Experts of a small language model.
Experts: 1 pick a token, a sigmoid router.
Below are experts of layer 8 (counted from 0) of a mixture-of-experts language model. Rows are named router (the router's row for the expert), gate (a neuron's input weights, with its number), up (a neuron's input weights, with its number), down (a neuron's output weights, with its number) and show model dimensions 0-127. Each number is 128 + 32 x the weight over its row's rms, rounded and kept within 0 to 255. Numbers have three digits each.
After each expert's rows: "mostly gets" lists some tokens that are sent to it at least half of the time. This comes from a sample of Wikipedia text that the model never trained on.

# expert 8
router:172125155198153114139104120108173201150113092089155100095134130147162149087117092127097131099108164155121158103123210132130155046147130086126133134054147104090178155119140146129106154219127116124129126142099143064168147173165178103136114144121115090124124121162115140105128126094115151150135103083153166089113088144123132098160140218126130207112174092129115103178161171155185138140132
gate0:154141083106162105150145128161175135114113088086152158135103121142090134060088105123085134095140116172151142118063130111090153129120154135086163173121150111102111056133159167170163157159106122112171133071099128182130129159172125116154158125144162107117101132185133115128203136140139141133131084122082099146106060138148137102125111174178093202121153240097126136174156131135083096193133
up0:063166151168160097169141092093117097146167094084131168121113144154192137135114089102114127068088126127155170134117172153114090123171153071094169115140119071126151060119127126113180129192103096199160120177085100159093137111089166057153121132181056097164082121097106128099129127146133145110128146088113143141118110141087104133146094085155110138109065108139070111084086132172129158127145
down0:117091158092132151166086181122127098127093135148107085161177149166152083132187179061122165116134161100108151107138128061156093127139149118205099100129151105125103167164073197136117116143133188152092126134118150095089108130091080104131088118085139147126183173115106179175133160100073112146147097151132168171178131107149115098144129164124096110124082065118125185077092147118133171075143
gate1:110084144130094131104163165148155138152175102091070082116096116050132151123100144158101162121100145185155145139090160169129162148166107160116146107076156094137126159160071152114090138136172165129134120165179118119173106159095144125093141189088162198115035134099114121065170091173164112140175093095099087178145110084097153137095121115175142140080133114131115105116107094170107121176146
up1:117139167137115104137101109131219099139113175164102121136142139158152142145096108113194110135149167058135152092168116068124159124136203112163138166137113113108114049104099141103122159114152118135123158188112167128119140151112076162120110125185095200108116122143053070140178132100109184089114078111133118114165116133106025103150144113105144134119187118145155154126101118136175134075114
down1:105172146146141162128054138148064113166142128077080152110167186131133152144180116104166084126077080141049125096123090118142132091141157171115168123133140118146128097115158111135129083083124139098133158106093143139115140099142178140115122124127189110079157064188132171165148129172123059121101199026122126136121106132154134186093130123074126116118159117154139116121184177125137163155102
gate2:136085153124124146078111095103179106130154154151160062093135091126148147125127064140115119136227194156123143138091209163172163124106175186137117126099122113140131137086143120100090123156127144116116127131059072133184177141123144146150133117131115101134117144180089141108083084094157154123123116186104152116134107122141101103092192097142048144135178091144154079072164180155131109097109
up2:120136066123145141163178183088157200170184100130127152116204117138084130103132134106063106156114179160159138094117150114158157117120120144172164150137185083116179121096127145153125088093129126131152167169090100128166098111125111105165183157142129160124108141143127092132120127172154041154119151097117064115078133183121101090100101137173128090161208104211148122121159122118155149128137
down2:089139174152122145098127149112183188120117159127155080141143074149209096143102104170133080167114164119121135125133083156122072086111156084186085102178172130051113131129114165139119104169128106115166121098141142166150149111085151138140160109131137096130143099200132106117153105147195067142177122185159085081140131124123175149116155133141086122105215166117110113122087126131112172152187
gate3:192085136127079148141108150165115121125135095174170142097162144109151090119159070154147110163131089147151112096115192079175089149151147063134097194112127139171092203125114113085086134098072128096162122077117167101140114083082120085112138104082168124130154135113145135083134094136127133173134147102099086070095171152115130139126092145099107098153129110177109160159179123092182082073182
up3:059059142095125122139104110107093109147083180131110086088121115129145036158134159171155130115141106129155131078154096128132143117106154167156147053173112123154160082154102134098166141079138112138139123099202121138169214129088156144127112110108102142167115108069133136203149099118091090160132131123150077104145138108122079097158166151152077099183100167087159135138132104111079073123156
down3:166100155119116094105156121188146132111121089099099123149146074117063163105126141140112144093127169107113129166067147142126171118150155089098083152093132099083104117058147202158114182112136134120099110094103125101094085090114166183129126151089144091142136103165149104135117152126147154134131106079108116022147110104090141122111149141091149153168199092175123108111168144122222112198159
mostly gets: " (", " According", " Born", " include", "In", " near"

# expert 5
router:146083137154138135136049149125194138097128151140158103101189144138176141121115119128076102131136154169148110136083158145112140111094116150188128154069138140073174138134170093065097182159073128119148117132171159097174125111139170133151117119087112093039084133129170136121085106121114150125160132075126199171117083154144111135117129199134149187125153134132097131127155197152178117151066
gate5:132141122110111086091144130140171176124168133116095180127149114122114146089080081165168169078168137156171116113085146120195125116141097130145124206107172167134138098154130076074115196094104135097168114113130102114187120129096088087082109147105135174091059097158108143097085119155153051117155150106081101123122162126149110117099114115181073126178159096113132146130141136209178131123087
up5:166151114193135124200127162147076099122158154086171118120095096156168146096107118171130108169197143149123103117154142157131202138091076136137112159124142115128143152119121097127154123174104110134123139152099125135153101136128128112076164107146131124082176137135111123057148141113124045077135203127070110163073118154104158152126121132141158126183083055159090134056143078144097133054159
down5:127087159092103124136132176038157157170131117142167137122142118140113142126145167126114142107111145186128155131144157110071179147130095100161049071090123176142132082082138149138108138121101143135101153150118115088122107137098168092189102128128187115099160133104152187103166099133139097143156134069125099149184117160130174181028125194113086126153112108104137145064154110161072109135085
gate6:134137157155128169148139132108091141079132127103079129083153133180112138134106074101107094137201110149097108130149103139125114148188097144081086103048117113045162114172137136138143149124121133199134143166104137147073150106188117141095153127102107146145157187045146090110130098191109112154106137063104134108121077187117116134163130113091167096113096182138093102147138142212150136154129
up6:103151140161143064132137086114122120156109112119185137176113044152160152110136120141096093087117104109153094112141136133142154095114150089089123151091191145113166077114135086137107141132100104062121114102104142163084181121220125073158137143157150125131054148190098111122152171085064091127099112112155181126180178147148129184145090144160130111146076085123127077136151149107161122176104
down6:118112065153118112074134121117141116104159195177121093173113091124119167143074102146175175112188101130099121101074135168104153113163116128069102142086119175086174162146127173139164162119111088119163110141198088165161155128159103143107177130083189113140154167152136157113161170106122110106077122114087127148134152110137121137150185073167145174081158188189133084117149117163133147166087
gate7:142087133158070229127148109128133127134117144112140128110152103092120051144064113125155195100110130108131116120140120106090154069109140064189110087113135108153137152137032123113109118142123163136104055124095154115176164123113106162168099119134116122117043165097148122135136130105083124080108111066133140132118167166171137132127131067146127134087125081152216127118101158086105099128103
up7:164149159140145027113155125140112131181154172176124159147166097106097141190120135164112118125087136149168106110175077151098155137113105147124145189097147106138163139167148101093106151136168132115150172097166167096088127108113159131105207155129136129190133111116187127121126129123152133127155169107155132135117140137115239118112104107087133161153122147086064108184136089094163211172150
down7:182154155135115095137092134110136096081149108153140155153119108144125170094148171079167143169146145128104152120067079148160130108094106119099147154121134115198120134148136114104109096118154110207117198119174102116128143126160155162073157063077146176182078121141134113165109139129127126094127132098151092177140072169108148149151173046157080140172200084077126127101152074112136100167165
gate8:117085097111122114149176176114155178110138159136156181125108087125076099080081132133104111077092154120116104113108156100041118090134146135127170172078196127146137188116150118131197150087107115142136118164130086147142151130156154139083143137114135094129122117128147078131093041123110143080086127052118138152096146156176095164151110177141171083088104156099118156034144134132105121116087
up8:147137136100077121139152184095176194149108128139164172118096144136193159164133159197110159083129087090097113105075203107129114144160148110126147132097122118132117122131137097137124121103134145100117064167123151114164081115106151135104165149145158124144050149089133149083109131120093087149125143052158151098126133072171089123113217113112143119170055067068120113114089117089103124084135
down8:168174185132096161112162108135107116117155134114099111125128059119147105073133148123094140096081123144090103131161115077086175152149127160163162151088120137090095150112113134167101139149161112118127165116113136144114060094144152101153129120138142157142062154027222119149118093135152111121084115168090126157066117141129131144087133123164140153060143040173090120150092047096130118153124
mostly gets: "\n\n", "Scientific", " Phylum", " Binomial", "\n", " Animalia"

# expert 7
router:119121162153159113163111138155190155111139185131132117117170183152115178082100068111092157139110142197111204168119173161137148065171152157150130130075111121114125133123171106090122145194150130127103111096137172080124107123134169137126120149105162103116136103165128109169031123163143154107117148092124124128158122096122082122112206201195145142145158086125124150108133204174110132148149
gate4:122071133167130164101070147108087138127127178044101102119116127156138140150148113136137097191157171178065128168087116192117115116139125108132119068066087112110138158124134204121142144150183120127174095172119124163126187107129148133115124088110162111108171137134181103055161144080102171139145208176078121114115161151139120164112139176137102114132112163081160183138153135110154128127089
up4:107136092125126195055104112134118123138133134116120111136125170137071182137120119136130134132127151133104188095208178157133098182104105177130182121156137120087086157142118113158130110137101153093185122167135140152139160171110114118084076157183123140131101096100118121161112180071122116182156099113142213133106144203132091178131044153127121103122123087142135127195144162114158098063159
down4:107135186173081183134171107120112101136132082092129132124112124123126130140102129142164195062170138144122138135124134112121149167119105120102195144101158094092138161156143102130117106149062139139159125203138132121134172097164105104170072179147089141159093089169185137102083132092134114107066179150091095099162119158164123121135103121131190188071136112185073062137153163131172086137162
gate5:135177139130138170050129126104124182095172154123057185161113141063099151107093094167201122093120107165144114125068118131082126120141134126175138171120152139114154123096072115104148129148117142170135129132096107057170100147058076109133119137084113134136112145179115094091085178144196095138129131113096146126062108142112145088135127087171149118149125085115170182119134194154172154119093
up5:110119108161158100141117137117121146107175164078158108121128120171156144158086091191137096159113133079103083095132225200099159124168088153172102144117144096172140169138136126156122090172096088180164130191063097164155096148112143148123202158093143086095119143141106148118149134135096105099122183163105090130118082156125097118122136099138154158167130107116097206082096080154119160099167
down5:114066151151079147130164166086145151174163120191133110168157116150128134132112154099116129122131141143124172128128129107097199158086134101107110086107153189176148120139142158121096154134111151125102151126076113050123149153159142094166069160096202121092099079062125171178187108216135125153156100114086112126145110141127088184068149203128104138116089166095121135093123099118115141108137
gate6:094153154156133205130123165111101167090164103105120108102117096184164089098141098115086099119152142110171179153168134107130133134172125146077108126114104128143164084127111116123130184126103163194157140080121137140067148092176182126129144123060139138127182124092136086121130158118125135080073087144059114179156156146120083147172142197155167120086086145146142118112214145164075170124119
up6:176143124117166095113142099164130129105113135113130193174142124170085083126132101130123171099082136149077086123075150123068158141102119154110147124139190147106154121139128108160131128118105116098115132153106114169099154195205113051126175139157129110107114139165138161069127150093044070187074117118149119118151134144177140117123093111108124093164120137110121140149164100079233102194111
down6:168124135130075145115135108142132097121156087149129095117158107117126162153112108140163151100198078148137118147119158107134150129110123135087085157088119175132168107161135107151198136151092061123151089116142076123151140147150092164087152168164179127124073160227113127110097138135144072059031098153090134157089154102165072135182206070143162137106135143165148120112123149138107145135144
gate7:105147122144118153146175145177111171148085137115151112155199140129108091103116138144124192135039158129149114118164036072146154084123119110161104173111123112160118151148125107113157111172120151155120072136041141122166135135121138133159086121100131108086097136107065143186113163083141104092123066086143133093122140191127079154098123128144139177089147089172208164112112154089159115111128
up7:096150155097189082154144112123121115169176108125112169213139110144181128136151136159126147116124132148149124058104036148116118122099142118141118115109148094094200116154140121137136149129145102090110146106190181080122105114108171120103138175158114087226077151106163089124116133131082150135144183112119124110130148119089229144076157132114117167133133166062126121150123130151133170190132
down7:099152107136129071167126144122115153135112105115132142217105081122142117136132127170130143150169128114097138136097120175116117131077084183082147154149146079137103118103110105068144123147204112170132189127239102127148105160147105108120132126102126120134104181174098092164102152128115127100125186119121116209138088133077204176166113084167050110146140083119112096134173099106133113125127
mostly gets: "  ", " Pan", " San", " Bal", " Bel", " Q"

# expert 3
router:175086152204184093172089105124152148101112164116100134089122111136088148120149130110132117108132134173114106117104148130099164100168089123110143157087139117090176089144131062146154165136149132142111132137137146131132183117216156103142171115104194127093044150158121128143090063127140167166096102043122154187119120161127166091113134159158110169174139097101149089142161122214128126167122
gate0:164153071137146137159171164132116177115109146061113194126081161176106174101082113122102128143159105163142123158067100105144137116181129124080108152096163109111128075128155135230141153093166142172184132120118144175152141153120148133151174092131137106096048189175154109090132085150100132121115084135136105145120056134164118119144124134135141172086120138100128135197128104196118100153089
up0:089194113132175077169160100084139086126154120128140157153140156140089164179097091137090115105160113162157153137135129101138144141155194089081111146143116099137113111157122087184129106110180089103112159133108117162101067094113218134081135111110109115128118159191107143097100147141162133118131187113124080135079156098102102173154064196199145155122102107132072135120099099179134168163088
down0:130106171052110184109106154131119087102087146156094110139180116190155087114132172097147157148131138093127116100098118110145136142072152132178115141181114086131147202125121164103082123128125158139131108115119178111121100150078111105194081083100127108154181099081160133176118185043089120113140141111142126129148094183121106117147141119050084099191126084071123133133114171080129137091141
gate1:096104168134143102139113132141141160175138093109127121119135136078190101144097148144123143130199173111163097171090122120143169148190161133171114127131133128103078094137111127089160138100194139175103107160162062142174082151125146117105128121149171136151000170079145096134130149126160148124111041074129115158123140084131188115073114099149129167078132122133138131146117109122123126144197
up1:078082138137131087130100133160139091104144153145119087116105116098177141123092121117150128143145181093169189116154116159134130142164169105148091140111158155120092071150146156064132144142119136146101171103166142154099111127153075117162122138197110173105091231135058084125169144106135084101127163122081136139182174162153093089089137120116141116118132072161218177104087108126146133099190
down1:120176110127124145086091119154089111168138110027112124117129190161112142158122138090147091121098094117073064109140099116109128131121145138146170146183098112169124114079155126116142100100101122143164140118107135124107134132073144106137117072064135095095126064212131242129168134194124069130141120084099134123099128037091096170134143143100130102114157101108093129129139154126122134146091
gate2:152078156170127151089121074109186085100106146133177101157115135133098143151099081130125104130176128078122135126115183175086120101177155171089191131089118124113108101106133089145126133162105132106127165125098072138163222120087176107151186148162105118133080125147085130171133095117126172141132148082164094134191119078136160101116176130140078140143128093161154083095104148167150035129123
up2:155168095164094129133100238130129189149161089121114182123173120141093124102133122127124092115127146161180101137141144153137151150121053092203136090127172127090142155136120171156119083122100127085127131189163158116085070157132185102164148121124137150161114184148164099160152155129132034120078158160086091074135109134145100156122095151139121128170156102144072129100116152077112092113117
down2:164082166143191116093122128112135129111102150138149074155123134194189107133083102140142072139122166115058127062153142131162082129102093076191126138096164140122172143121152068163088104178158143110150149118107130174121167115112167160176155135139182118155136087092137124145140158137141077136123095219155131093092140095112083180105131138138093081104140186140093121071098125107101138109183
gate3:147140199100134189129111122121158146165114114150140180075161110104139112186133081154131172180182113141150094143123183104117111150110139135161083169132116090113095183119093094094116127135126118131158114137128157053164170092080070142115155096132191096125167107098145158164144111097157127137162137068117115128093078118110116128164070167110111087063122146204123168146179111118179150064140
up3:090082154141168167148106120099068160138096115126089093107179116114139063125123184151158138078130108097131190093149116114175091141131194164135118065156139149121108100165114144125105117134175134105150099131137153098120213134141148112158116109115063166208102142111105153156164040076083123150127135122153107118100123076095099072144166143117105139188134124131121130098109159076099063125161
down3:141129140096115144145151135179117131150132133116076160148129093123131160107116144145106167127062199134163075151066097117154136119153151029121081140091164145109134057091136148156127201068136095173152108109133100116106119111105178140155151166142097104151088147105169123095117131180148143136132095062144127068186098064107124159168153150077134115094142155116140129092092089143201106171142
mostly gets: " his", " their", " its", " her", " a", " His"

# expert 4
router:156133178113129125186135080126150149078135140031153142068134191105136134115121094136110130130126139175094132091122091158089199117154112078190185113085128110070131165114198058146156143170151144119067148136133126120168183112153166114134142116103168077093111119152169153116065103099093136134064159095153136130127144133133113141143136175143133182094175142130154083129166178149120113149128
gate0:153136095141106132135143185114106129098131116082133155144104135173131160095109175180078105117134144173132127101115083108101134080142156087069169202153127147086103075136179154201142140130125118150136132080132106160196124069180154145127189106128153149086069168125178121125141104152128149173122105077138144150136110106174168108127150178146137245089144164121109156162146116157084129139142
up0:066147113125191157132187105138134121137117120087155188107086173135112121147091108117132097134145163149117141105125082140119118157165137099063127123176103106104128120142156126144118190110110117116161157126075081138129103063132176120111088140119077145079099098125138148093124167175129150127118214087120152114084110178131065192151100146160148160128068134111073155116096072170150219112086
down0:146151154073108172099127148148105115120047119172119091116229115167169081164153156086138187143122171094160159159123115152170119147126167158147073135156097098142111206119123107143112105115089168173097099169159155116113066175107120128114084144135105125174173124159119151198123148121102120146159101130072116125142115100125069112132145113123139107183051093132126167113107136096115101085172
gate1:056144117141090151109103154153161213142159106115135119100179110135132122095111143117133157136113142126125125145107065143158165132121167138139106156095126142114127084134109095137122108142149212098135134121169145137229109154148144117119131168164130151167049167137073158105118099101159088136084100081140099172087152095141139159069121116201114198116105173119155107159102176215136165131117
up1:135102117171174078109108130121129084187182176181112108142122158109137117139155124156160094102127144039185224123145147159087131170176145112146120176204110124120113077134133140089140139145163152156123124144143125066111176131127076166127111104159115130122112196141105079132163134096089107131115090125146163084151115143142166055153155151057156125114169073151135121161098135109168110102159
down1:123134173143124148157101093152128069184144123088071172138136187131160071143118121069149122116091129082102074132163128096049115119138139102120113119147166143157113133125158118113084116067137134047163114103112117097059122139142201109145097154105154141077132079164139151120132117179067080157132136051084095138117106096106133092117117132121134089099141115161049136115129156158169113166078
gate2:120142156146156158084105111136209100076140146101173084132149096126130178119125130081128087112185221096113091202139150181134130144138118140191133131122129152069103146093171039113104148161165160067143123098134102119128132138108115109086137151115113090130068106176117172116111107128152206103131113182107125147109122067127149109125192091126097118113171150152123098101121166187113116132113
up2:093100075172143130128117152129167179157183103139079181135139149117088166113152185105107089115112130140135138158119130157127167167117065097222142079159162104096177130168142079177090102116147121127121119186097150096107090141111102123133173130121168135148107142102131120155066187181182068088084136117145101151093116192080129090114102179112154147158155112165138074118090168119152150127143
down2:121090147130104126080158117127152156083139115188151086126145117156195095107061132183117119125137173098137159087109140118132110152109149090140117110120161127042146099138111072180082103171118121091102105118093148170146179064168180161134197123148119104089155064152125149130099171133152096092143097182192051118152151083121171115114073155116137126119096148135163101109081129100109166139137
gate3:152112162129193176168158078098134118163112105129152201068120146092136144163144113135173152086150120152107125122121183128148109166115146132148119141164107111115153199087116092088137140118106144078115145120128143096151168136083069121070142084114115097113113128107112133085162105121131165093157173078098116097078110177139147147162148138145089141063190104233135164162149145089201128081124
up3:118096133112160186165132133141086137133056159109117131079179137084112164099152209133136152122106108137144123112140089152160118126097173138155125114140123140110107169131132107178129106146133093072163145120156108118168176145062118072116086123145111184192121105150145121166149110130120144112140175157195061111086158143114103172154196133124094165185095135205146179180134175130150088177110
down3:147104094126053106132104146137119137126159105170164157098112104143035173097101183153069140089105127137194138134126162154135156110138165064095102095097094140112081089098104172202121172083082110108114090122080116131079127085135136188154151218140108131151125079064116145126167163173134111145079106086184122079103143113130121131109117117144153110110136108093151088129121160150162121124127
mostly gets: " Robert", " James", " William", " Charles", " Henry", " George"

# expert 11
router:147113144147108143190099088112163159082115132151171084112149095077135144139117088132088118119132126155083131108074147191142162113076136135132214115092148120137154134102141099123136153164127124167140130081127145042090122147093192110168186111071119139078104104173156147110090124096056151133129141087139158097085125150082087156135115157124195144176185079112195143098140144167116108154111
gate2:135101115141100150121105097123158073061111142134104113102061104135147117152131113132141099179164152113106126116118176197191089172132118156136185139140094160096127137091086049115098119194143093163099135102155084116127196138078147135123143071112121101140077135179149153081087112096099181097186143120108132114143116121169139123118165101136132096126232146148134133084108168174097107170096
up2:142099095146153139155130190132130172169163132155078154139135083116059151175089122124094105133110126187179154107151106090108144095097078138198153089137222110125180191130104145172161116116113162113142131150141161149134101110113122118197119144120132198117071139121143079152091117199122106098086183122120092084101131155131090094138065124134125143142144131115156099090084156088137169084151
down2:070112201092139097109162184089119181166086131129121088164124077170192123144112104144121075111159133112135136125164107135160101133163061087132150103100200127111190159113140085183083112172110137098132122144113162142164151078136165121133134115132117136108134059112119126132157176163113077111134109164203078081148166079113112103144087092167143118147131144162128093102039125150109145138130
gate3:118113130058148156183117140149134122110102103140193129115141083067174099175161047108107146109123109128147148101105198091136125148098146164175110146113133120156174164139142114098131123135123119101119123116135140129138144084118145087119106086122205071097199058045136119088151111121139175159144109091147106083060155164110154114186098154087158076137147131143135135182172138129181124093139
up3:120090131139181143197107126115092158172093162151073061123151136154118063166079143147156137124121091111125180091155088111166137148105138132180123066141147120167137098150129135151081102136182098174168144134184176127113207136120161150142075130108098165187148109110104174163161167181101096129157129129187109113111190094105141083088120155098093149170105157150112148104136124108122074154167
down3:182121148175105096115175122139132110162079088079068182139127101170026147072117155131061152094034157118166140149118119149110158116144137075095105111131144149128182117092143167192101192089102129100097111124129093144140113150124135164106148157129154105179094144104149145090117138125174164175171105093175127126160143182145134143137119127074157134144166114133089134120146114166171124181105
gate4:107075109156113171147112128090092148108120220094155138172180101144127170105162098151144127152148159192109162150160174195146109203126119136104171131130100094102149122174089126096141172151169116124151111140112125158136153136125094148126137148141146156148140147176240170099151146066103149106126132147059129094140097116173160174136101139192134101152163107108147148157174109096134101075090
up4:101161153162169149096116116135121179193156144117172096096101153124096152172126145101112125141124156073131082185132158117121140133178093177116149124134160167109126152100176117164148114180126139118111118173151117182098148094096117061148063182152177103108108124117111142145105150128100058135149151130084140187142096157093064118152116189104166167093104168154098146148159116060129212167160
down4:074111096139140130149098130080045156130116070085132182078088147071097147135152093093128137114129105077155162127127106117096084175090166079167129156066143087153144170165138065116188121132161131155159106129160111125113192151134119133151051173115135130148144122135089145155087160099173115149137207160104117170112111105118140143198078096159143148117084181146144105137126119091164116148129
gate5:161082122118149100077112127161158121139131174105114163131157165077132081050098076156150134111169136164131094117129134163111163139097125140109112138156164114136191068162111122032109158121133167140108100123150088096139147111143102114088076117079157138155093144100086135061099110103173077100131112126097099100119142146136089129105157109118059156154143053142166192113128162130178166177068
up5:144120098160139136177080157137123106118115173136141136147110155152159112128083090214148093119140137134147076116143138130125195157108110160112051178094120131131184092159191079126152060173089111141103169143126119101166091162120117149090142119103103076107122151116137135138161110095100129136168151144079114161092108200167105151102113083134157098158120057114091181081113047162118101090159
down5:111097120111094135107161186015110169166103105149157107103149160120113145117128169066103132067098134169141155115110098084083160155091147133157083127152189144116147099122162115108059110155092184144123193167129118084105130108106171093165147160164164072095093153149129155143151102138091118154134121120068115163162112173126121167097133194123096120102137136109056137082122137097079122098133
mostly gets: " October", " September", " June", "aged", " January", " December"

# expert 10
router:176114160195170142118075144142150115128111138138120103131147214173118138139125104110104117176091196132178171107078115097156160100110099091158131122139144128061145117139143117104145135150082140138115098098137159164113117100177200094151148116131152145097056118166130154131122134132158155136104092038181205100126085145119105158124157139176127155130155060153159152127132204135153066132151
gate5:182150164106147103069098152138193133130140173121062129145150143100106092082139088124171162088135098142186134133086095113141130132101109159139130164138171115125137082059134085097116144131147134100124195136175126093169154149065080083110111161154169128115090134155073156068111193122165114128122135106111103125129178193157125075139103116171090115159091070118159146182144127180179122158113
up5:168097151160132095203084152102108113117132137131140152130145100152163127181084127200152081148148084141186087134135175184093180073144085136107107183157122095108162108152148068155141084204102125124187135192108106129163124161131076121157141121137111088098140113131129135107173129135099097145136167139110141166146121164146168104124123123109192127123120083146109146050070135182123154077170
down5:120086161137091142138103185000103168177135103158125111116147154145140104108133116095139112137117156140147165134091116088099154163098115107119106079103153203121153129109117121143106103144104202139122128159112108117132112147148126129158116139108176139080166080145131199156128083146120166189167109064101114140190122132106125166091153213132080161141129125106119152070148080156079126109144
gate6:139141120151140160144125142111084168110105129085126134070089122219141095114099116087071078150146125123154167113172100129093153119181067132084077112126160116082088087110133118146138176124085149186141152083082147147109149142163136118107130143077131163130177111140170095104140120137122139126090113086079117133170028186104112181154148158116197111073077126158135129127182137178129108109141
up6:144176154161115161116109128115152135138151177158155141194154046101138060140144122089105157102121141177155070130125130139114106149113134150118109135068162143171150079154115136144112122091097103069092145113109142153105161172146097053178212116120142098128101157176081147095131141115050093141155168114150103098171144113133146181140083113130112089204103140115081131119169114101172161166090
down6:137151086170117183107101169137158102154211177153111130143125091126144177125106071092164160161162078096103103111134162075096171119122115092069118133096107207090157093162150102184185129118134062122160131115206082085131155155124159133104167090112101117092129151202135120113138157077114120141102144140094135124118128147106132111158178114100159118110135150185098080113174172145108168125116
gate7:135103091102086218134171126151152130202105150151160176113181079132103076136107117132144174090096147147143168135130097103165177093117107093142124107085123144135093127152082096099125077173128151142129078147123131152148144123125169160152062068135103098084043128123103141144120147099128101119117136111105156110095109140147135174103112115119121136073090072175225134101103158064083101136145
up7:173142165139144114108144127093129116125164106161157163183145102054113118128097168149098124113117108141170058038152037147118163149148141111169169124105156102110176120179140122106124187126106167103150155077162149114133098115146133110114165152117153104189069112111142084093126121132111115069108130099128117106139156117104195165068096139080104132143071158078072134142103120142126200157098
down7:120182094110112111140108157083143140130150108136131152168081106100110151079173127125106090149136121109122140138115109149144089132076092147111145195138134067166104096143154080090096161109151135160115176059169132145167105176138111158117169064110074156180105144143181125156124143103122141130128137120152118180126080088120152141180113068110043122144211050123120082163125070090173122135115
gate8:083073135133134135128159143161126139097170188179184147094119106157071102063161074129106123134077143084121161126106129120132133091142103105111165148078152092190130148131187139189182159092084109115107136194140078109173181133190110158127129152120176132158131105146159088125122149135135127111092132058142131075120144209145117170137124168150164111087152159153144139068094122106115131165090
up8:131136162105111149175187172164156195170117123158129152141127119098178194206133139167088174147140104149092097130086166165137132158155143116116170138089123109167133128115111100161077075120158159049133061163131086129117099127092145089134112130109135123136129152124129167070092170135162135140053158087159077086183162076165116127117156102100127140173114110122158075119135093120111173151178
down8:148189152144084138102137089157119107100122137094132129094150104082115142089124169125114136106118133093103117183141126119154149115157113188141125130101089084088101144107074164095076140157118153107138140091149124164127093105157213119120170049102144145142057150054226103115104079156104140147110132112056123158057122138069101159153100091129142149161132114144085115135129163103140072162090
mostly gets: "History", " inter", " con", "Pre", " gen", " syn"

# expert 6
router:105113158135116129132063076122173148074115175138120155092194174150129133123118083077124113163141153094146127162044144121154094123144078108140139139086105119103203118145172142122158209139148153145117082109119177128149151125131145184143164124113174137113093108159161181143104084076146188146134131072180132126127089130149116133124163162165117130147197067165127127175165156135161118199142
gate3:094128106120154147145099104157150132121111107153151154115201092122175091187156057128146196115162135136111091097112163096137153170164114127127082144152136080136087168134107111073103134110126154036128143145135146121122167140117000153073158085109147086109158134118112111115141095112138173157149168083146109115122124156124174075174113130158162124094182089171142167148175139120117146104154
up3:060094110131134155126087099137113138097075154170082136129137138106113044143125184203168133115131087119157110051139093104151138171088178112142119096141149129081056123114093118113155134131175140066188143138179138150159203099140143095141084083100109156156145123172092087115124118150106115156114141115180078135114114140114136128113136102093098126210066094135130152151106167101119077131111
down3:152102106130151155141148150170091140148121143123128186091107116134062144100089141116116180041071146133175112138103136143151169132128146067076099149079107119075121073114136162170151183091105126150121121130083130118087064111076110163105152129097140113136134126087102107116106147145159137117110090054141095022209123142074142189126141164100137116159128193122125141124138115152137113172118
gate4:113048165145090171100067117103122144080110183117108176139175127086157162118177068147138116134115148139061112151125119179137082174105074129172146089102139116142118159175130159103169160175153168071181077166136137175134157145108126126156183100114153140091121167128180117113176142087133157108109160138110140155108122070148077160131094140120145095142166132141109166142114091104137073089060
up4:135146129128186135106123150167104091161187120122127143092066152120110168158107107121152147149110168140082147192208164151073163178093148163084174100160112127129152143115165111143129065107113074119103140200128135107136109156083112079092080164145164163114154125102109166148089198117119103161129097125138163096128132201086075167171089159088150130093146078135090103110144140147078109142137
down4:128148153150107187165164073103063110118156072101160178151111142099134085131102121133150180108141104105117122132088131149091132153133095099127126149087152032130156187131172071095146099167119159082138122142190131124118187098140146107149068142083096106149100150131186188138094133101191068120109206171151119106155119201181114146106146114116149171122130146163113132135144155113154145145113
gate5:142175141109118107065155115115136138145150189085047147128164118098100126057096104124157116084143167119171160148106141139156108142077120160171126149149179106141146112123102144070144121143133137104144159130206118130150101147085092091107118151184124157097090153180121134130070147131219042109134092093114123150114167168177134087093140137112119119155136083169144143160167167178193126145102
up5:154127105181125138196075171087120142112144115111166117161108098140097093142134107209121094179097150147151077068146100186127211098127131141122088173107130114136126134087105067151115109181087134128127139185102118171119126104141106139143122156075102086123142094105134124113146176128150058073140141130059177091123098110144101125065128116131149180137088084123083144088123072135118151069153
down5:078092102129136122140143182088137183132160071131129123133151112148125144154091081095113125134156135150152104124088129094095143143126108119102108132132142179074152128132147186110146072189178184134073094125095111125115112085115143133143145092110182073083112099120157175174122094133125156165159114072093114133134153089107135151028117226143114178081111108097108157077103090121098092080167
gate6:112139138160163183164119125120112165083116143112104089072086121170108141099139101130124080140172170131163113172162121142091098155179106142091091145068102071071134065133154130103106162110107106209145091142077134180130154129144117127149155095102123115143202162125154089126116090144095124098111114090138119200177101193152110170146166120140183088112135128160168133113195119161074163131093
up6:103147174167140158150126071118138141156109114093158160184145074191088070094093092143091130082124126148105116140077129160113125117105103111108103131132189148129119131142142116125123120076078073119159138120118188117076178144204058040148197135174142104094098118131177133130139162132052119133137140123119146103131119186118118140140051093117124120158111135123113111114141129155176115201088
down6:104125125161086118099101115130137110134175195136134071191147110128152155135098083143137145098167102141120130125127183130077131117182124060029093140121120202075132144138122085138198145129099064141157101129155068109126191126170129173083163120127130141087126130168080123157130153114114123159100166134120122124096082128153115138154150048112168130114204200141154130149160134165128143130128
mostly gets: " McC", " Jones", " Star", " Scar", " Love", " You"